Experts of a small language model: width 512, a shared expert of 256 neurons.
Below are experts of layer 5 (counted from 0) of a mixture-of-experts language model. Rows are named router (the router's row for the expert), gate (a neuron's input weights, with its number), up (a neuron's input weights, with its number), down (a neuron's output weights, with its number) and show model dimensions 0-63. Each number is 200 + 40 x the weight over its row's rms, rounded and kept within 0 to 999.
After each expert's rows: "raises" lists some tokens whose logits its average output raises strongly, later layers aside; "mostly gets" lists some tokens that are sent to it at least half of the time. This comes from a sample of Wikipedia text that the model never trained on.

# expert 2
router,187,158,204,218,216,147,206,172,195,199,203,165,202,200,189,231,218,149,130,163,202,271,223,230,174,255,167,201,155,151,184,204,219,150,201,160,222,222,197,145,175,275,288,194,188,243,226,240,151,229,248,286,192,197,180,259,300,200,239,293,291,176,214,172
gate0,165,216,201,151,252,182,154,169,208,142,179,218,128,245,259,248,203,149,123,173,171,273,272,195,232,197,189,188,212,147,241,247,141,205,236,193,260,208,189,202,198,194,187,175,204,235,179,295,193,204,179,234,203,229,251,257,155,232,288,206,215,173,169,222
up0,180,209,212,157,232,252,221,162,171,199,149,185,246,214,184,139,162,244,218,192,269,196,152,214,220,193,195,213,209,220,164,185,235,167,148,259,208,192,256,136,216,167,215,248,242,255,208,176,195,225,212,143,183,232,195,214,232,169,214,265,141,223,193,194
down0,231,197,274,180,187,187,167,221,207,110,151,236,276,161,197,187,229,244,198,161,268,221,224,269,177,209,171,181,201,240,123,170,180,194,262,171,212,187,262,210,166,243,217,225,161,211,163,205,205,175,153,240,220,207,247,189,173,171,183,179,137,217,145,250
raises: " the", " a", " an", " its"
mostly gets: " won", " announced", "See", " joined", " took", " received"

# expert 0
router,141,174,161,228,226,187,217,216,235,239,231,218,189,188,174,239,198,149,188,216,249,220,177,221,174,212,203,184,257,148,212,197,169,182,254,173,165,146,143,228,112,204,272,209,159,218,157,184,219,213,270,243,185,214,206,220,236,161,350,208,236,178,165,204
gate0,138,128,146,289,208,241,240,136,191,201,194,226,195,212,198,235,220,180,177,178,226,243,205,185,189,184,262,205,149,169,320,275,211,112,188,217,168,185,265,177,146,198,214,174,169,260,122,177,253,225,168,201,150,184,202,235,248,262,234,185,271,178,149,123
up0,224,147,226,150,267,212,127,222,169,135,229,223,184,153,237,184,202,232,173,207,111,241,151,216,137,190,146,225,213,179,112,130,229,202,219,163,155,208,171,156,315,220,195,232,287,233,179,176,181,198,145,172,201,204,178,199,226,233,251,210,201,210,178,238
down0,193,223,234,143,211,156,160,198,152,178,196,233,191,170,120,196,208,58,163,157,287,142,112,206,233,200,161,168,179,179,227,168,213,162,158,157,204,126,125,183,212,204,229,230,281,96,250,200,184,217,222,242,193,180,150,198,211,250,282,172,210,198,164,235
raises: " of", ",", " (", " and", " in", "."
mostly gets: "%", " km", " million", " kg", "000", " mm"

# expert 1
router,215,178,217,131,252,149,225,177,278,205,248,199,109,162,172,232,234,141,140,207,201,218,207,139,185,195,168,274,200,180,125,266,185,199,189,160,145,240,235,136,204,248,231,257,202,262,205,234,220,192,236,201,175,162,155,187,247,215,320,179,256,180,190,186
gate0,202,231,208,159,262,153,186,171,210,209,142,223,202,255,199,198,170,175,181,70,211,268,189,174,225,177,224,232,184,204,199,222,192,130,119,230,199,222,204,164,206,233,241,261,244,280,255,191,246,220,269,161,257,168,132,184,271,241,230,163,146,265,235,186
up0,174,191,232,185,210,202,259,236,213,249,181,162,208,191,155,186,249,195,211,242,253,157,197,237,264,153,187,125,234,181,244,238,197,199,241,174,152,206,203,221,137,113,150,263,253,155,213,117,278,204,233,167,208,194,246,239,139,146,249,209,189,164,219,237
down0,196,159,216,168,231,239,137,209,249,156,245,239,184,166,223,248,261,150,221,181,173,259,174,173,188,213,196,162,178,215,215,243,234,161,239,252,114,145,185,166,138,186,164,153,209,189,222,274,249,171,219,154,263,170,208,281,237,284,203,171,192,296,243,189
raises: "-", ",", " and", "ing", ".", "a"
mostly gets: " g", "ric", " artist", " Length", " director", "ident"

# expert 5
router,118,185,277,148,167,139,273,240,169,243,252,193,141,239,165,269,167,89,197,153,215,198,202,210,173,223,209,216,254,102,187,194,149,177,226,177,183,195,217,156,203,180,301,306,202,136,215,80,260,152,210,194,150,196,215,268,245,190,231,215,202,254,173,203
gate0,242,250,249,275,290,175,204,177,262,183,243,198,187,197,204,171,210,168,260,257,119,174,249,242,232,137,184,301,242,234,197,149,221,190,187,239,161,230,216,190,198,167,271,277,168,267,253,200,169,191,196,170,204,234,197,138,189,235,189,153,181,203,200,255
up0,247,226,204,163,189,172,230,132,203,216,206,214,305,233,227,270,213,165,267,210,202,263,188,157,240,225,192,180,192,289,174,177,219,181,224,206,244,134,194,261,203,275,243,219,177,208,224,229,187,232,281,225,301,133,115,232,157,190,142,205,251,180,203,220
down0,182,137,179,80,208,234,198,177,128,289,161,186,250,156,232,243,149,194,132,217,230,179,180,259,196,177,226,161,210,218,181,247,220,178,248,145,181,210,269,217,203,236,233,230,164,181,197,197,191,194,226,172,257,228,211,272,245,153,196,172,210,216,175,183
raises: "  ", "\n", " 1", " 0", " 2", " 4"
mostly gets: "gu", " Ho", " Bi", " Gu", " fa", " mo"

# expert 15
router,114,201,169,190,181,149,174,202,256,244,255,170,123,236,110,293,199,122,211,180,282,235,207,280,129,217,212,236,222,168,146,162,168,191,246,203,185,166,246,210,214,247,286,183,185,220,175,284,222,140,252,222,227,189,174,230,259,236,280,181,226,237,148,176
gate0,205,204,202,179,252,145,187,232,244,148,244,107,264,246,227,198,166,195,206,174,98,178,203,241,166,191,211,251,141,222,238,175,245,244,155,132,233,216,184,184,171,272,189,120,210,281,153,229,254,182,197,197,250,264,85,158,222,194,226,119,261,157,155,229
up0,174,226,150,269,188,243,214,109,139,218,129,219,184,216,194,168,176,161,260,216,189,208,114,229,199,183,236,214,162,212,227,245,45,173,231,222,180,225,165,235,179,212,206,216,144,200,270,226,150,164,233,191,265,196,168,211,175,181,208,236,132,263,170,169
down0,244,237,231,165,198,170,229,241,187,223,227,203,212,170,196,147,166,177,184,239,183,189,227,242,195,261,254,181,113,223,220,156,208,142,300,212,124,204,174,239,189,140,206,184,232,198,128,197,236,231,222,206,179,251,171,195,169,257,126,175,168,181,204,227
raises: " a", " an", " not", " one", " the"
mostly gets: " is", " was", " were", " be", " are", " had"

# expert 13
router,167,216,192,186,182,143,253,222,214,208,192,179,158,251,231,232,201,101,186,203,253,147,212,152,219,186,254,216,228,111,242,213,230,142,185,171,209,233,244,146,215,192,265,247,153,223,220,280,179,258,263,189,151,212,234,196,252,201,286,246,254,240,165,176
gate0,170,192,213,110,231,185,196,166,202,137,188,237,150,187,186,233,116,192,220,107,274,217,210,214,215,282,229,202,210,212,154,225,146,149,195,176,187,185,129,221,194,242,185,190,168,164,185,180,111,159,106,183,232,172,195,266,174,150,208,232,194,225,232,213
up0,247,138,302,134,182,146,129,136,193,191,183,317,232,230,197,260,174,222,186,218,197,214,196,212,236,217,222,128,122,193,258,173,137,143,176,99,209,121,193,218,175,193,191,194,204,232,179,242,230,185,176,209,136,213,165,174,154,125,213,241,247,188,170,240
down0,232,138,189,210,157,265,177,260,180,139,201,199,349,195,188,164,113,275,215,135,201,184,285,179,236,228,202,212,147,139,210,227,159,192,244,158,139,250,148,210,140,186,161,215,224,232,184,216,199,212,131,204,201,149,202,182,184,194,251,257,226,200,216,198
raises: "\n\n", " In", " The", "\n", " They", " While"
mostly gets: " which", " when", " where", " .", " while", " However"

# expert 6
router,173,226,209,167,208,201,190,176,265,282,232,206,168,177,86,202,180,156,179,179,207,240,164,282,175,199,285,258,238,159,222,220,191,220,249,196,148,197,189,163,159,225,301,204,160,196,159,184,200,199,281,229,216,205,168,219,187,181,266,207,166,206,196,210
gate0,112,226,202,211,178,204,222,181,190,131,134,166,185,161,183,265,185,133,169,218,215,235,196,138,242,232,209,218,193,213,202,249,105,263,170,145,251,199,195,131,184,293,236,298,219,208,201,241,197,198,232,178,195,173,224,240,190,159,203,214,113,197,294,133
up0,159,180,170,178,210,108,214,205,189,254,205,146,185,167,230,146,169,229,205,186,171,195,213,241,119,198,186,217,123,176,216,148,262,225,209,186,209,171,210,163,205,273,218,156,175,221,207,219,141,207,243,282,134,119,163,214,225,184,238,120,215,178,199,185
down0,203,155,208,173,232,156,209,151,242,181,242,202,179,237,174,199,184,241,238,197,194,178,174,230,235,206,204,186,211,196,183,183,223,218,154,207,175,146,198,224,237,235,173,194,223,228,227,256,257,175,189,236,218,187,158,159,193,209,160,195,272,195,172,214
raises: "'", ",", "-", " &", " and", "–"
mostly gets: " York", "ton", "ford", " Street", "ville", " Island"

# expert 10
router,186,182,144,227,178,204,163,191,216,184,235,186,178,233,159,322,241,183,222,253,195,215,161,254,163,190,206,184,242,144,193,169,173,221,219,189,174,144,192,201,208,208,283,234,192,231,178,152,214,138,218,232,169,131,186,209,279,158,254,216,180,148,208,161
gate0,93,179,154,199,204,263,200,270,229,153,151,211,213,215,200,223,233,246,202,191,202,97,176,216,237,220,208,191,210,212,211,251,201,107,230,212,194,163,235,181,147,188,175,163,160,191,187,193,265,246,159,192,292,170,135,189,260,267,191,155,220,227,173,270
up0,254,186,131,162,205,203,193,205,239,225,135,244,164,186,222,165,169,188,211,173,178,152,168,229,260,207,246,180,209,191,179,243,122,216,227,212,90,146,202,196,213,161,245,212,204,164,259,232,217,224,174,208,189,143,139,160,128,167,188,237,238,225,244,274
down0,111,227,140,169,192,223,238,157,215,215,172,229,243,276,243,215,175,159,175,209,176,185,256,226,135,228,164,163,197,173,148,159,183,218,237,210,175,257,221,212,202,249,252,263,133,256,274,185,142,221,131,98,238,167,263,138,226,282,215,296,241,156,197,204
raises: ".", "″", "th", ",", "%", "–"
mostly gets: " 12", " 16", " 17", " 20", " 11", " two"

# expert 14
router,159,148,146,194,172,171,186,171,287,180,147,206,229,233,159,236,196,155,207,174,233,195,219,260,194,190,268,200,240,194,129,212,164,192,182,187,213,135,178,162,132,192,342,214,135,151,198,172,210,272,222,231,150,211,192,257,234,204,191,198,235,176,184,236
gate0,177,221,246,155,77,164,181,175,140,240,212,183,224,229,187,162,200,238,197,212,225,207,230,212,248,241,168,215,193,250,223,123,181,230,228,259,185,268,211,157,175,240,218,204,166,187,171,116,208,295,174,235,248,255,204,160,164,69,231,249,197,252,258,243
up0,230,119,196,277,252,152,241,292,175,196,225,173,197,156,196,265,178,251,138,185,206,214,235,244,185,164,173,184,165,193,212,193,181,215,169,128,214,171,133,216,167,171,220,168,94,207,189,257,271,227,172,268,154,152,168,168,166,248,178,119,261,175,209,180
down0,201,192,215,243,232,189,186,203,217,229,211,240,183,190,227,171,274,231,241,185,197,178,235,156,210,156,252,173,229,220,168,153,218,233,330,142,139,172,142,218,172,195,194,292,210,247,188,198,129,244,221,250,205,230,201,219,233,151,176,199,205,169,219,175
raises: "-", ".", "n", "'", ",", " ("
mostly gets: " New", "Th", " Nor", " Alb", " Mid", " Os"

# expert 9
router,225,205,204,180,194,225,198,152,267,215,222,172,179,198,221,275,125,133,125,208,203,195,177,198,203,191,244,254,161,197,239,173,163,173,204,155,200,152,184,244,193,247,245,224,217,178,138,265,219,177,205,181,233,186,169,185,175,206,324,174,225,189,190,238
gate0,216,181,236,201,185,180,242,139,128,203,177,194,205,218,184,252,170,177,172,214,229,109,193,223,255,240,231,188,234,200,225,244,160,110,93,203,209,164,227,142,197,195,186,281,202,191,238,224,153,267,189,185,181,159,164,176,187,214,230,171,171,263,227,229
up0,255,119,180,193,222,239,178,288,125,221,171,192,242,259,88,234,201,192,186,161,233,132,200,169,232,100,210,169,184,185,269,213,190,212,254,143,221,238,150,223,282,177,228,173,168,202,250,213,173,243,216,204,227,227,222,253,165,178,206,225,326,172,139,211
down0,146,207,217,144,139,193,235,177,239,189,146,170,207,221,165,221,204,176,216,259,182,186,167,162,184,231,200,230,197,241,183,207,215,149,168,204,232,190,141,218,244,288,225,225,237,160,240,127,263,181,190,197,202,211,238,149,222,204,255,252,238,209,290,178
raises: ".", " of", ",", " and", " in", " ("
mostly gets: " him", " way", " very", " system", " level", " area"

# expert 7
router,226,146,223,269,135,189,173,197,181,258,208,201,177,210,180,208,132,167,187,193,248,176,221,183,132,193,214,213,218,147,222,169,197,200,238,190,196,153,271,226,163,246,344,191,144,188,150,250,223,193,235,207,234,223,231,198,217,256,167,211,213,233,183,189
gate0,212,199,144,224,277,239,176,199,233,251,197,133,217,193,182,194,197,205,132,265,190,124,202,191,151,185,173,189,207,166,225,145,209,215,197,182,242,235,198,126,130,164,182,251,259,214,186,150,316,190,175,235,139,213,194,267,293,180,239,237,203,212,256,245
up0,196,168,241,172,158,115,241,170,174,188,156,164,202,205,203,217,231,82,236,206,181,181,204,228,234,209,166,167,155,287,249,207,207,227,184,220,181,141,260,124,179,266,212,242,194,132,222,132,155,293,191,172,182,234,227,300,227,162,264,157,203,169,178,262
down0,190,206,137,251,181,210,206,178,166,198,172,237,208,221,181,205,225,197,226,219,265,260,304,157,215,171,223,247,259,149,217,216,170,158,248,216,182,187,270,173,174,199,201,253,229,205,210,209,123,225,232,204,202,174,183,213,124,159,238,253,161,185,204,162
raises: "'", ",", " and", "-", " (", " &"
mostly gets: " John", " Paul", " George", "ya", " William", " Peter"